config.toml
hidden_size = 256
hidden_act = "bilinear"
router_score = "softmax"
Below are experts of layer 2 (counted from 0) of a mixture-of-experts language model. Rows are named router (the router's row for the expert), gate (a neuron's input weights, with its number), up (a neuron's input weights, with its number), down (a neuron's output weights, with its number) and show model dimensions 0-255. Each number is 128 + 32 x the weight over its row's rms, rounded and kept within 0 to 255. Numbers have three digits each.
After each expert's rows: "comes before" lists some tokens at least twice as common just after its tokens as in all text. This comes from a sample of Wikipedia text that the model never trained on. Tokens count by the router's weight.

# expert 83
router:169132113149107125121138090137103113117209174136133142162067098108195151152095184186216099122191131089139119199081171127137151119178126164171129066113111114135101126151121119138118153086094156121152141093112082167112121112138089171112187119144117167099189144079123107142126125115122128138127128078148114121099197169052172114203159136154155095134161085137076141122100161148087174087122130107105102163090089135068133113168095114122138144075163110146096161070167095156156092101111149145121116096108144075136192124190150079114157117132087107117163135139134128121170129096122181078088199086079068119073131164171102174123136190083141133151163119154142134122053160113115115116081140118143135171103124090154154121159139141188166188118100137112151131127143151153113147102165149
gate0:102069131109151141128110109123104146170114107137044166081153046134143137122117134138128111116106172147081131104146103117124123148166148117184123124086190112086143124131081178157119111125093146014150128153131106116136150119120092169116099107118161134147107154138162092115127093127159142101196124117082086150091143114139203086148125128097114144143094150064167129121087107097117134145171122170138161072131151127161158152086087137106181115149124138107136128165204118167124135072092057133116111098102130140166131127123105151132076166069122064105106198130090113079123095129147135178131158139145164118055153119108122116109140103140083111155084090120134127126124120157164118180143109152133107160046193153176108096139152085156111121137170084094171040172130084128236134137141061
up0:135193119134115100139145126159123101095118128044206169174108136155133106129139114115161138200163090146144163185119169145139112128117084188082141170125091144197159158119146093145121117122116152194102132140164129081124156098165157072137158160151101092096141055106126113131101148099097089115115099132164128081138125125123083175135139143139130124128153109207084115184144118184151129116104129128112121178133085150127090057173172102187078125108132106163110144084055089131138100162153175138133115143145141135088106133118116114110159111205092114157123079130196152193111173189130139080124120139118098147219051127153145167147145139122176126091161199136180094109133147123139143100123161112119139112188081134101138172142136200107139115152082131118093176100097149109077145113101170
down0:122147155153076126089108093133119142119089118118158124076095093114134135122144130096123099184121186165111174136121138161124103102168115098082168109103107162179105150150114072193117081131131140130012098147084180156127171151146168124138156141150159099162100155164153040102085151139150092104168101147136141123144164088126110140140126112064131182186150115176134139150170091120124124109161160156208168161159149118129189134179132115085120085131097112112136079177124153137089172149164165166075079101154104150119129100073146153066072151171120099161111083197153099168115128170080141139151136165141148033124169088124120121136155093175160111147135112099100203137144115096114171185165173134114068167113131135101145164126143096120075134116131095120126135110125136095150140096139200
gate1:130139053120147095097142140079120131094072119063144045162128148144130128200105161148138127101197131131176105154181151082244132175112106160150114144114121084086184167137091164057151180077062088188124104131145076121121146109091108064151127146132126146101201086139148194123130144122115128124096181148143116087098147130163126107112099109132136130153132076077130142113083170122111116155192091131106138066148114154169143137114167058111126141134135100115094175160135072140153091121150097178164142124141126117130099162157075164114186110146139114156192148070117106118148129208124171171139138122098120141091140146134131160174141143074173133122127127127120141115069177128179095123124155145102124109103085082147142142121133108108151147132091106143147133093155081166136170167081086
up1:120109174102065150126114099116184089126144102200124115154134088094135058116103152119173115137116101064118147185085169143088105147184148141108140115125132153169139107111162089114134129093094121107109122106043154074120132091167091197110088049167105137162111102149111050131177156129107120135162091128131104115106122200154177133150149101105131157180140150120105131165133130143138197094100101122099141116098137150146172054145128150131176120103116122201152144161118148120043139087101120144129106104152134141086189143123206117069097138142081114136060121157165130122129140165072123126085123110135127077120079139115170095144086127145161133068153183096121088155160125173123106115110113111140068166121156168105129112112115179157158122182127205140051115146154078096143094092113109
down1:165096182117112158206116123158091119092097100143153158150112136097144147124096144151109114174085080185047071132129127140094160131145128130112114152205131112104162088082062137144108109188126081119115106122118143083094127105156111145120130154140165119130128114126146126167121075134110112110097092178188086160153117113102176071132153133199136084075134147116159143137103075173082134147105103157153123132138150150143151095107145190067064140075142130108105157114148115147144134151102129081151116201088157116131089133151105157187134087163198148158156091147137140111104169139054059127148064163129094120106121159122128141075095186162100154150141086168144145119105112121088129051136124188142145120149120132185168097136123039114139195117097191102158157114115128088124122107202149
comes before: " the", " ", " a", " his", " her", " an"

# expert 50
router:130079172141106070168159123122137128149145166069134159157103114106124136054148099168128116103096151110109146116128093112150114149110086119141086127091161093122128150072103128174148079108112156107121108141161079110186095127145132116125112166133084140089068136115145103171070095157068148103158099059129170162157134084100159181116149049104060146099143182092186124112098071079165109120088079198143091105069087121112137149166163125143139167095167094127075144159134114141115144101096142136123128140135176164098128122145129144111126212139110101110179071185192170092106186136204139155135144138133173127105113118159136154171114149067130133091113072127104123174136095093118147143097154109206099117124157157141068094170101117147172102158105101079086131164153169110146138089117187
gate1:136082172124106092144157187146170167125101056179133115133123062141097143089095142174036154096119164118069126115067111199142176151073203138124049111105165106124120117088128177054146197149160154138101122110100106150146111179179149117097138151143135133151104168095041138150098132112166128108080145122144124150157143128106108115081144109055096191084130143092163130137154112103120101086086116095131105164135114125134157127127117106174142119096122136139084045127115199173196136099124141132142114115083111116144118125078111152142167094082139137078123158099164166130144182119150103144150165127094106113110111141145150151133112142103099125110111198091141170094145075113086178089126113094123127138123071112106093127148114082157196133104185145163135175154121151110070177103145116
up1:129187065122143152123124080152120117083127135103100123114137185097158057169147137128141055122177137151165105092184166088116123070085090107093157112125097127155166120132207073158072095158115108147193161160132109112117162097128106174115134110108127170110164069158131129102145130088183116137141136119141127106047095144185143167194087146173140096159166167141138126146132108134150131139164093157108157089125134074110122148067101131108116166080141134083164160090141075095109138141098094108098188135157136102129120120179131104097122143136138112147141146149113076107107097072114185135102058138185170153146124124107106105106125116149132115174113060156129094155098167155251052117136140096139136168127199137149151119139105203157125146135105112097071059111151110129138136109111108
down1:137148098119115118125140132128080101159180132129132132127125155113191112112118165095080113153142116174141107095104224081069134090136182126177147144191192182180167113118123087127119073197140154126140092115077110115159102074112169128091116137100153133120160086104097092051155107131129118098133141158106146135185179123123119111146138113195162167141073119172179140183130162127116139130092127128144168101141101144147113131097130134115144117082145119127139104134134172082143117154087107144105076106099143086110168138115129142146173105104204108169089151151110104129104149099036168178133086055151125116085092111157112166088129199151158083159158068135151128106059129177133110037098107124127186161136107128151123111145116163138168188074131099120164124065098098188114111166138136
gate2:080112142135131128098103171122093127118124146133083141171147093115112159134083166122112163092120107121091102133073090147108140154116169160177138062128171129117157128142177135081089126089134129137106164069148086138166073177163110167152071213137131075124144107118083137141131181170084128087117139163110112136140131097121137120103099150105130110117189052105079200080081129122174104146101170104175133078112142118066169071187126110117095198110096125096132145106076112087119170092063103160198095095168119157087151121116192152162139129089142088128154127146119157089169153140170075183093136115097114093137151124126173152197115069086159173132103103136112093096154114125049145099193096130108137131158167094129110051131144092091135124132112147159117115187116156135132116120123172
up2:156173150159176125127103130096153157136113131128134084151116124125160117122142088155111100167137106130148124129105105107080092107151188130134095162180174117129064109128132152185148068129114151132144072201113078131116165074106166058139185082190110118141075186126189097120150075107100127123150151137134120131127118121128158092181195090133153180116061130169133123182134126143085149116167163174110129140126145104105130123112159096163189022098144141197178124150163178195144155159152168129062109149074125137089127117147128058109124140137044173156085154138131143108079111120115151138127153142135167110115148151120074142064143196194088067154186121118143157178106090112146134159110147134214115162127103117128126135102153127128142121126157114135059105098130125127156120103125137
down2:111137088147136097129145171130167105106140129170136157124130152120114132095149104119127153094117142139122128164108143170148124126169077157192144129139192167178086054093134090078087152150089174162125177121090079080175133150115159161151124134161125126200137129096120150144160172098209157194199110147104109091198131126099086141205063120175129135116127154125126127138169168120138154158141087033122186127074203124124152160154159179161118130134147135161155145116111148076135119128100109071137160138129109146143102174133177132155142175131149170086145132105132124134138100118080119183157059155215132131076125075135112115143129067115126202134131102124150069166125115133062133076093082156118099166103091127159149108132130139121088117130114163131155188148149127157120166069095096
comes before: " ", " \"", " —", "%", " +", " −"

# expert 86
router:061092161193181110179162161172109053197099114188089128153078134078103091081115089098126106108090144134112114114104082112165147127094143193072125081090096115112076193069130113092116090105143175145083114151123169157163084117132140096182105099107126078121133126135085119177074137126126169156074164115119183174159127113079101072157125142076098099073144132152179095144090115164098091073046081142126110080129181093114119088172131078089097166140102099111129120153084174142128116131138179152075124112117132175124090133089110154081107111139103155099121103188141130114115080123136115072162167113096099129151092161084139124168145128108151145106174112124108172151126086161121143142145106109092092109141154164185079111133085151111128096165173133103135146141125145151164114118167140
gate0:141046156173192119130129121128156145114068116104174118125105106140154168129124162188145084132105160126103132157137098161148158127105105086136097123118131083115096139118144154123117119103092155133104094101167135152185201184141111088113105112051125140143121073083213140108119044137107119077161158082088111129161114094125131132090075122062080164134121154160123166172132136153162096115150156147120171069176107175158156198157122133142133137156157162114079162123164090160181127118216130147142128144098130093134144143157056132095150165132098089098110076098152100052146183101085146123116140127195128134165113152150118154117160136093164110147141179123136122084183146135148127235188134169139120166154130119135182112151132138059108112108136096185127149162144132159134125113134183
up0:138177119161069130121135152173129144135157112121105140115157120144047144149108137115152081156190203143127117107128144146162012162117187120179126129065135175098091131084152138156122119127188158145113151124088143139092127099162180143124189127161154143113114182087094106128096152122156107120125116121170147167157120136107070144128138070120118143145021146107121132156127104060108129131133154142126099197137113129167118128144132158109114073096129154138123113185122162169115110110086101105116098158161131129124111134096216082172098114148116141126133200114105126130081108177171089107176189155050125125114160171091109107111154139128037118099171099161169173147158144076105095069144095109100168103089137087096169152146124098176177120159124087151134160158097120115139164138077107
down0:160091099128115108115124119064129151086160136155195059111140122127110181146131113146110194143160166082077167144130124085124124152124103095091114091108086105158104202087082153158146169122086130169089151109141162150128121132114151159112131105077122163176125106131114181143137170083133139165102174142176138141096200185112102113103090063083100203144146095134169198131071126141159156133130146160061132111135126133179156113103089139127119143143147136162089123168092152104163150121151203115093190143141097095115112082089142132108092133132145091144134111166187123069195196119161083083120193139195128122084122120137159183189081136128130120134153144135113107142159150111166172128105129119171130127203117137098157157167114086150088120161106158186178157139162144178127161147091154
gate1:120183078161055104076156173115137142150153135111112157125154108135144118149124130110177146157123097198149133156148112109114127128139142118189114134106163136110128060099054106130096151122102110092144087144099106108111156075160077136129162164121069110137113124124083127118121129096112141116178134087097076106157114144110106130136109127212159130080060096060158129155108152115153128111128134136122085151087103148151073102177124187094149132146103142090224136209102098132077105129083109117132116145116129171165176064136096184139109144109205199196121143126137158145107135157117135190155108155089103129100100100168092183156071070146102096106119109140138084073087084117102113084075117200092155103120098091087138162121138132168072127078094108153161118167149143170106141147101117
up1:162095166139206134159099142150127112100162117089156108153106106154108115137122117172081096180179146124093104130095171154086148121101108102129122138137122166153096134162122146151147057168138118136100139091148151120067076185140169135119142130186190119146064072154103132118110122136105059078143115108184133137167182067147158095191116064103161108200135093165067144167086132105116136115142188122111174126120115134050154103110121056173109089093195137131096151133171186141138153137105097099149129133159085108126103123140215064119142105109059080091152130117087180145082141119120131091096141095131142115155195112106117143084105169095131136136138050156095161153177140131136159183140101144146124148110159102109112073148125085080137121131144116111084149123087115093151158110135186
down1:161169146067107156163139121230140059106117098121148119205089181134198116122151122149091133143162127098112137145146168235144151166087063157109111138118156115092126095098145113143084176205150185139164154085145122135199151101117084153107069158095087187148127141161097127109135136146104111148163110130133106156122069114168134121172147097128096151115147119165152176099154156142098145173124149179130107161128137145111089141164090065127094183166160089129161123128105106127137130111127037113131058178152158074099108144210131157103168165103111112110094076137140118109169095114070170132116101139187099132113130121089119136164083110125151162080090107122078088100116143119132158127110156082139114137113166146139109100133168131120149115134124106169140083113075066127126080114083127
comes before: " |", ")", ";", " |\n", "%", "E"

# expert 32
router:104105189169177172121114127142104094164164157096126150170166116106096138113100165103109141167076153125116129167136092084081111129131143154102178132082126142173138130078163190101161051172119169084123113132172106162105139164142147101179135141110165107084129128160131094122129103179141084062119165131151130140137114139125098117085187110084088081086166106129124133161159104113187113145118137114139102154140180088176141118157143126083114176127155094172143111161094152159135156043100091157129111149190162133090063149111124157182075171122141083165173121135144159145138098149153093136088162141125074150145141200081143099123091124180144138135118158084187108171174064126081074139188154102103149182099179094149166114157123095140121125124120081172110088193151110100158060149124090
gate0:164145091108187157122127171176148116161059166119100119108173123120101110161169091131113115157106123081135102109107148145144127117147131074062209128136078126118091112142124174127009154112165166152102172149158137129111159105159165107120116094123165105137146178163096139102116132124093118107192183074117075102130135092120149126156130201119118147121140092173112131086119151152141058110113111161116104121155130168072170144169155080128150114144105123104110115179163142141137118168209128142124071144152142137129158171149166140175103122160132202122167133073111173155104177118048100115142119183087144134079163089094108144106150124155059120091153144194146159103113106090086141121105064094082124068112113111124107071112081074096061121089140139144128131097103137092148135147106179
up0:139097187147048089128134102098103186104184105139142129123096129122152126094106156128161157109161137138120136155125112090119172185090101179186092128131183139134121159141126062123203108132111099115163123121122102115167103148110051149136115193140117144108128040124115129158129147112169179164106078162145147136117121147117101147145103061184137131133085163074168132141123111098137208134117133126148138147059119085157123103120136191162089173118086127123148124076104109082124151121059127163131177113087120128126096043093096156083145126068121090128095142184140076093163094151196142154119126096170120111146091139225156112151132138110182147141116128075129101161114152110164114105138177148163105173135128125111125161167170206192197167169096152125146118149148129180113135130129112
down0:158109136144102140124148079137120113161120169171102158152164173172105125103144132149111130172113179133085139110185072129136088123128156167127132169124172108160159111135136164161134163116088125124152147124181120130099165171167166135113206176125165119150138151162165115141128138127191083181101126105131118159142158110178148127147092088063090143138116095139129102098114176129146080155117141123088135151152151246151135083179081079232103107144107126119159159164099075198123180126187163156103104225135144128160106179106137198179092056104138127110074155123103149173136171152131120103112141123037109097156154179098155083176128158172162165138112120130131114103130089122091127095146114140127122095143148151119130154164149137153201150102101150146057126146112113111106096109150149
gate1:150085122166158139183156110199138154116164139161143096121131095102137168124160092161130051096131165144057144113159074125126155147066184114096118102171122178080058164095165140082174092173096100228140188071108135159139120137145105047100099150138140105143133109152098128161128093162155183094094123136149106125114150097102142123166123083141149157089091150137115167110118119112106204120081052139188202099150134081111141093149134177130119187118109126081146146149071163164193102123108083147107028117177164121134100150146143147110061120160110140145090159112139154093160149060125142161119147122113174135157112096115130095145131196147158119162152112129105145137177125152118085087130097128152119125135140111156126153132114125147112138179136138190135161094144079118164109151145143
up1:100129088121130131183120131098106209107153164136114111123102174096161143102142106107056142070138126179102125135149139157139122094069138091174065107157148185139142116174098105158179094132115106145170111132110085097135140174105074075106126184198141125142097076145153125119071080149156153129138098166128177144178149136105162080083132117080116131081122153136158123073099165130129195141163116141138136139153075195132161118049130140070142138171113155072163118063104107122081129121164092151124109137178141134132115104105143183092127149140138123091083142111117169162146094152119148128204145090115111071182125104142171111112130111121137176145137158093215163135166146194151180071155119120118123150108152150055184100098138147116144149159096120082151154155142135095063150066141156
down1:191145131123142148109144110138154104119118145116101127099141162150126146086129162157121153097120171117108180126138104149171161152118141202093123095146194162164089164083035193107121091149153114121183151125119176169134175121142145174071123119133081120117100136110151136154115124134089069134161137146180102115110099130176132123186149105170127145085119111130151145168101204094112159143169163091077109186098066127128117021159093100117127046125148129132110209103140125138126144103146092055112087111146165160145108196174097147120107108106140140064106108153106153077135093110142138047116112120135093119145173117120130155097138144076130087116171236127149111154155111156170118122130139105118127147120152034150100182157139157156131099134136189114140110102106124176137153156086123
comes before: ":", " |", " of", " Candidate", " |\n", "\n"

# expert 24
router:129144148102159146100109188171141118107115122142129150146092134164173056143113068057088082141064197137094143167114201162135187073119169136110070132074165139135106146090174058108099102113154149132138122177120110114112145114101106140113140088097133122154067132125061070191091155076104179152094176112145104145142136141120130109151097145072143117147121096162129144158144147142164126105096131167104176143182095167090114102145119098200161155123159121059154069158095187108139119103087112139095130154158139121138132143142176115149111165123101083158112112067124120175087082161126063143107181131108097099177113151094137089155153149147115068140147146169162191169173103117116108091127105140094150178082159086132170127153087141168150144149105159071097088080122161145136129112169090
gate0:159124118131135141157135106131049158116150153098129181170089127156105143083142119152199126151150110158101111201101114096094147121216138187181088121106162099095113094139158073165146093107089236123089150067076189079103159128107066082134075141119127112110180118093148147152177205142127153113163084105099197094155108066152103094111085169123160081141085161158101114114106186197155102123147072071155112144136101138104119063111153104150166098154107131130137176100133163088125089130165132158116121127147159175100114121114120110147165096119070144146104105104154138152127145125136137105160114107154141111158138132121161209137109181094131189137207123099099119125132109173117100162095155105174108109085114113114136105133122191164111144138112093119110111152079095144157109144154123
up0:142107095084146100120102135111117143169140108133084142133133092125182096181148112065213150142125096167172113129097159140094136126082111123123177166110109075085129184120125104137111106156153085115132116112099113104083156122078098148107123142177149108157115095104113091133120108144066165101159152065110089118132168085112159105139116144093213089129110088135111138149061112186095110124118119098158165113132157095136096154096165164106123091180120192110169145108147118137169126074182134086185098108134107141158152084176101156106117187117105110097082048095151135120111151113129105131092163172142116097176099072133173075156104111133136164159085085163105073143125052106129180122075120137113111177125152142186099164118132124116116197103133159060186140039210103129127141134120113
down0:063103157105115095125145162139164103157108153148135139147122150159136100082114107201124129160142153088121142113075056146164149162131100138107133206108148081224176135134103127105140145151187150117193089166109088133179118177148046166204130164118148134150111186118112126153197150116109154115159154108122188146112145151121119081141071143150151109112122172107148121098110166135107122168135112176115099142166124210104156185144095113115123089137133136176100129155110074144108165104152131092092154090125109213160144185175142153095108145156124173075108088104088031182114160186106186168183141150094127149117136069126119112133129122091153140071121112103155096104103084116103143134169117118138103151133124135132145146086111141075148162141172111104135128079090142144143153148191166
gate1:144127134136142158139068110144112054078202122149104109094127197166128194129148157050098090132128146141122111053166096170154126127130150156157154138122181120094152122107105167127177159184104172151051141113115150160165149107166141133122128095119202150102179132076136170192116161183159104184135089152113117150081075128091129040143188142153104102110099147137139131103145145076139128137100098136153093182153141112113133147177132115077152069160121145122166145137146144147162149062069123123090154102192193055138074190127139177112130156139130076092138099126099120085097147113145094085149108169112101076072155109150166110145113115119132131143138101138064126133142168136147114111140123090111130086092129151176126136129119137073134083189167096114124139130180165124167152113084126
up1:156126132160119149159130130146165102115164055093109085073124112130139139125154118101134094191155109165170155125165109115183115092157131137146165097110152063082177104053109178119158153121156143159127115207127123230141108152162131081133187125075166151149120074061146127129113138176119111147144110116142088159165072159147111098190174144162095139129123101058140141151144063077141158169050135132165129184132109106153128155162139094067127129163128142082186134181129098172096157124077098125133211128129156092183125156171143120071152133124158072082124107155150123146081159189120099106150162172119110086128123130128121118147105124123164149131064134106161100122102161087119120128139111139161099114144115164141146188177126098073168117177111084112142119105082165151086106167152143
down1:129117092123134104073090152110163120103138147120131079125079183119157156117113151119118130055175124147091139130162137101118082128187151127083150110122109143088178074126149085180198149152126110128103134125104134125145133050098106121100128075116140127144160112166123079102127117156124154132157093158137133127110209106016180115127161161058118083128172123092104060107119113054138159108106148114143121093094200178141146060112147074158123125113077146116174107119099166131139145214109196157143096116112126131113168102135199153130213153104134062145151106134067120107122136138126157129116165133131086148139157146170132170155149144103171115153100096140107163075071089103110147079097090133137111119084121132104115098147090112135137093101093150188084124165144117167071115130088185
comes before: ",", " |", " (", "\n", " in", " and"

# expert 11
router:122154123139123174110129097152126142211154149085081106181081140200130150108138097090167114180151144117147145155110148155163112099132112156131186105132078141142133103165077147156130134109059136091095148167177112127117086108122191130099148161140110075128133118166146104097140141107084165165149163115179123091104054102132092170124158139191171112094158102170116170137183122082195129137111133141077134159137091140067115108174065106155096086112099098158069180092115111097109071156115143116107145131137132160095128100215110115164154092113077184123147157059116178186147146109139131130117077117145115139145118078148126137116133183120117089079167160128177103179094131080135091094165126092117156097185134115118076165173106194189147166093135173124146102135102120167104077135152150
gate0:108100081139155135079135133123099149202121079137157040152093179122108143167122147123110165145169132084161145116108169135155141155141099139123162156119098133131120094183104066097078085089115107146114173132167063162141122159108127087153186137119164133150114159169167116147109135109135104146082099097109132124109110072131088142138134072185105191100097129109122099139095108120118066084085170093157081115086172110127147167131163143130125111072104147075092189055163070141089107190126199154128113149178105139163125150152102086107178085144071129082128116166147112169098153078089130063152144180140145073105118121138109146090171147063148110176157110174125168084069132074107132151143124121140094108145086138099159154129096169122105099145082095101141154076092100132075153144152178
up0:114100097124154132089130147121109151192124067135187059166096186121114156175128174122113173146130129085165124146116164134162151117133095130112117149112101123155144101198117074099088089093112097178100186121159077174163110163107135086143146154108152125117136152151167141148084140106137113160111098112124138158103101063110086147105128079164084192107119124111130093116123104126122054107072187119151094094069148142126137180112162157143125134090099147084090159055147066151092106174162217142137120164159110129144113148150093097099195103125113123072145105172173112151095163089090121082148143192133118071107117105149116133073152160066149112173156112167131174074079157101106148144161115138146091102155090159110163150137088180123092120151082091105166140125081091116056136125174167
down0:095095146142146096129130133106138093165134071141132133152153147132120120163172094128123153061133097100133122155117116138166217117059116146125105159106141114066096141136159098123136180096097146083158108136187129163174146144104143077118206063133102146089124127184140154126119100075152083101113135141105177105113062113062138150109146149154183163180076163071103117089120112063113112100177158080149109142084130145130117108087143045169133147107167159122112118151158168118083114098167120171117097140167139187105141169099150151151101086129114173107144131114163155097138053072139072168069183106166145115132126144087136127139099109175173099162086135125202117189143107047095123143097158133168096121095123161180114127173177099152160079078118143095191114149127118143124145132108135
gate1:163143082161123125099129114107160118156035146156124079150161181146138178111137144197079083084173134056126173023152074212117138145102116118153151115124142147152100109113115124095096130120116098140109155119093100139180192187142121106143128074122156180102166145211089141152156083145182110097100171155114176150167144148157127102153138108138119109095121175116169151129153156120120150090150126072109098174160113113106190113135103119127139100108118133115040156117115088137164150119065171112094085129114149105148139117168080109110095122140121151158102143107094114106121071137108149097144128052123159173098150107174116142129130128090166089099134166137155175147077086075092158141134190142120091154113117076072160104147095087133134107154169124172076161067150180134154142121095153
up1:157111162141129170118127061100141124105175125145111120148156124149112164105072135183036123093097123116104129107203074170177135110159134132101157135133128121217182044203111138096073099094136166158143162151075101143136104138057147095149146149147139163088115193141144136086091115126141076149165080108126126188155150140139132175090149128143109129167161141127094108120110074117083133131123163134099113109134102136218114184106122116083144108156101141164086135137127124202110164153104179069109128116153144193139176099142140114099135130148145125063095141138092131135081081138127161132088088057085158148103166140096117076113143130119182083105103113138149145135142153143077164175169125120142100111155124151174176071110104137087163102191102132088155121117065110076138121090151150
down1:124106139121126144088113142117105107106094124121146125140171143079180056057115091133136131104111130104104180146158117146156212141106149136122085134030161131100085164136104034095121165097157096110156092166124130080146139112155120127115189087135148160128093189232148192095170082085141136125106146115147055141160109165141080116120148136109132143146122160062159137106074105132139083108153098156142143129108198176136091113116146118062161149140137151110083144119153097102072113150162130119126119114153112155138113131146168136101165080133106149100121111076190144080190090097111156100121143121117186168149104090146147110119104160204136108087117164126173130128120102101154156174127137094127116133114127150153169088182158101139228125172111104119130116086080178069126090120171129
comes before: " the", " a", " an", " American", ":", " former"

# expert 125
router:163140135168130128146150134096129126115132083134146150111056176141112099099134157189186185096139086104102135055084088065139112112122129070205117121148118139095128116162123161136135147160157137085150119146113069141181127139123122122121127108092125110173115184132186184096174050152115185151182116097159099160176105171086151154129114166177172132095164114109096150135115115085140106116127074126060068139107133157139144183136097187114102148095104092106090190116119104177091139173160147084131176120169120115131178130180060135162188093120147158084155109120135101100146120120157138106092124078128153171059113148105109166156100169068105137143132079156159115145093138119143164149153143094088105090145066074111117066135160155152140126065122186154179143140113112109097149109179113
gate0:138061154130127078121131081061093114161125064107150098156113145123109135124152142169079137123124149079182144091073119151108079077114056135122105127084067078151119123201120123145158116210205106162120072132128162164145085172062174083168093106110162136110164135152151093137103143194132138149100126153161165131150108127168096137145152157108119148152138155128153081070131144126156115130146111099098109140095087151109141162082174102153074092124138169176090143098152135120171107159189161143108149110072093061123090050180075093128137121169099121147151108148152116136151118126129090124138122104128112150114148110154127106129124162124154164113123165129138154190107108112158164127134114109147106109113109137106134123151139101137190130078084181101003138098149203104090107132156200
up0:170086156130133089065119109079109128194097069114163150172104154135124120094133134154113057121086102087176122085072107151101106088127072119107099115103081078116134118185121122119103137215204125149116107149117158146171122167087161099184099135133145156082141107147154099120093134183134116134113141118169153143121103091114092160146127143100112164167144164139128133112097150112152091115116135104121128154090093167128113158089165105169079091133131162140116141086190092114205103142172193195097157102067089077092096074188044120159152128107084164131145095162154117109151108124081074154080158098114088170134128106157109123113122134126153109116117157193142169170133138076177129163164112132117122107122137110128107112145156140138151150072128186105048097114165204116151119141171180
down0:063070133141127110113172158161123206129114143104130132076126120120131178120093095123108139164099155129117186134176176140124105097155150149085093137117127130139076128133163110200076122097096100160128142110134145145118056133144105056142178164164087066129135146147128132081114077080148051134104129104124117105134149174118152109144215134161123213165133102100156146148173155133123111101107090110141150132090129063135161149151141172145107119075121123174154122157112205147178148146097133132111106096124164078154153137103123126072118127114139136081143152170126095126167137149092165136119146178095069189096160142115118105120157126105162110094247128117111094180133193088146091140141111110132132104178152154094064107097183093151141204188085137178123120135130103121162151162134082
gate1:090176090121124161146118154127132108089159156106080132089124162131112121152151107127114232169132130063121170197091091112126097142126136107137191151155143158117139134147091127130127067112088091094135157182156107121122101141144166126144197162143171151162099156096143084063159122098092155096187072110097093113147089142123164196067105128150137136110143142183109153132139092109204046115137131136133120142169148147110111122135167061173079098154126115122110135129147084102071135164178196104147140098113125196163141180086103113128148122155087155072119096105094139161152152172079136099126082177135155162140108123154120100152131095148135173165185088138133103065177080084099125161194126123078093125148170140114113167075118150154128143116138096172126181129111086062121105170098117
up1:122145110136145117168128223156147082079143127150062175096121145174159133153100061141116183182039130104109166206126076135126153147113153044132120125081189117141138124094085091110130124157125085089137126151108090133144154158190154139089167118120156091177093133119051119135150115040121142110158148124114097153173152126113141155102069120131147134090138125131129145122150108133222099103074129126129143121135176134090140117091085078196124115154125108074081130143147121059114097182137133105100155154095143145178171120112145129178076144138102132093093103094119166155165139120117083155104116193145128163174106124176061095096144112105068137183119094161125165101175062122132153131113113156068147120132196120129125144093101132168118168110134147129139136115122143129138140141108062
down1:098099175139159145101096157082150159175059092149083132141125120184136115141196092134122116116146160163150139129181102117175141158097073060145143121157156107130112113098053100126132147186161142068143107176092131067181118132096115122157165125166112122141176166165181133050153092115120170115157108130072103131142073175110113107137179135084128066156106102164166111139120155073133153101119149173119090115126142196109098152134181151160096099149165163152078116163082105069125130142132130088161148162090110150151116203123107191155146208140148153120114086097126130064185169144131188118086157084112155141126082060094131136171114134157130161177134096081147073141120113067186097150170151123132136097153129137131107047104137122170134116162132156141134104146124116116137157139148146
comes before: " the", " his", " a", " their", " arms", " California"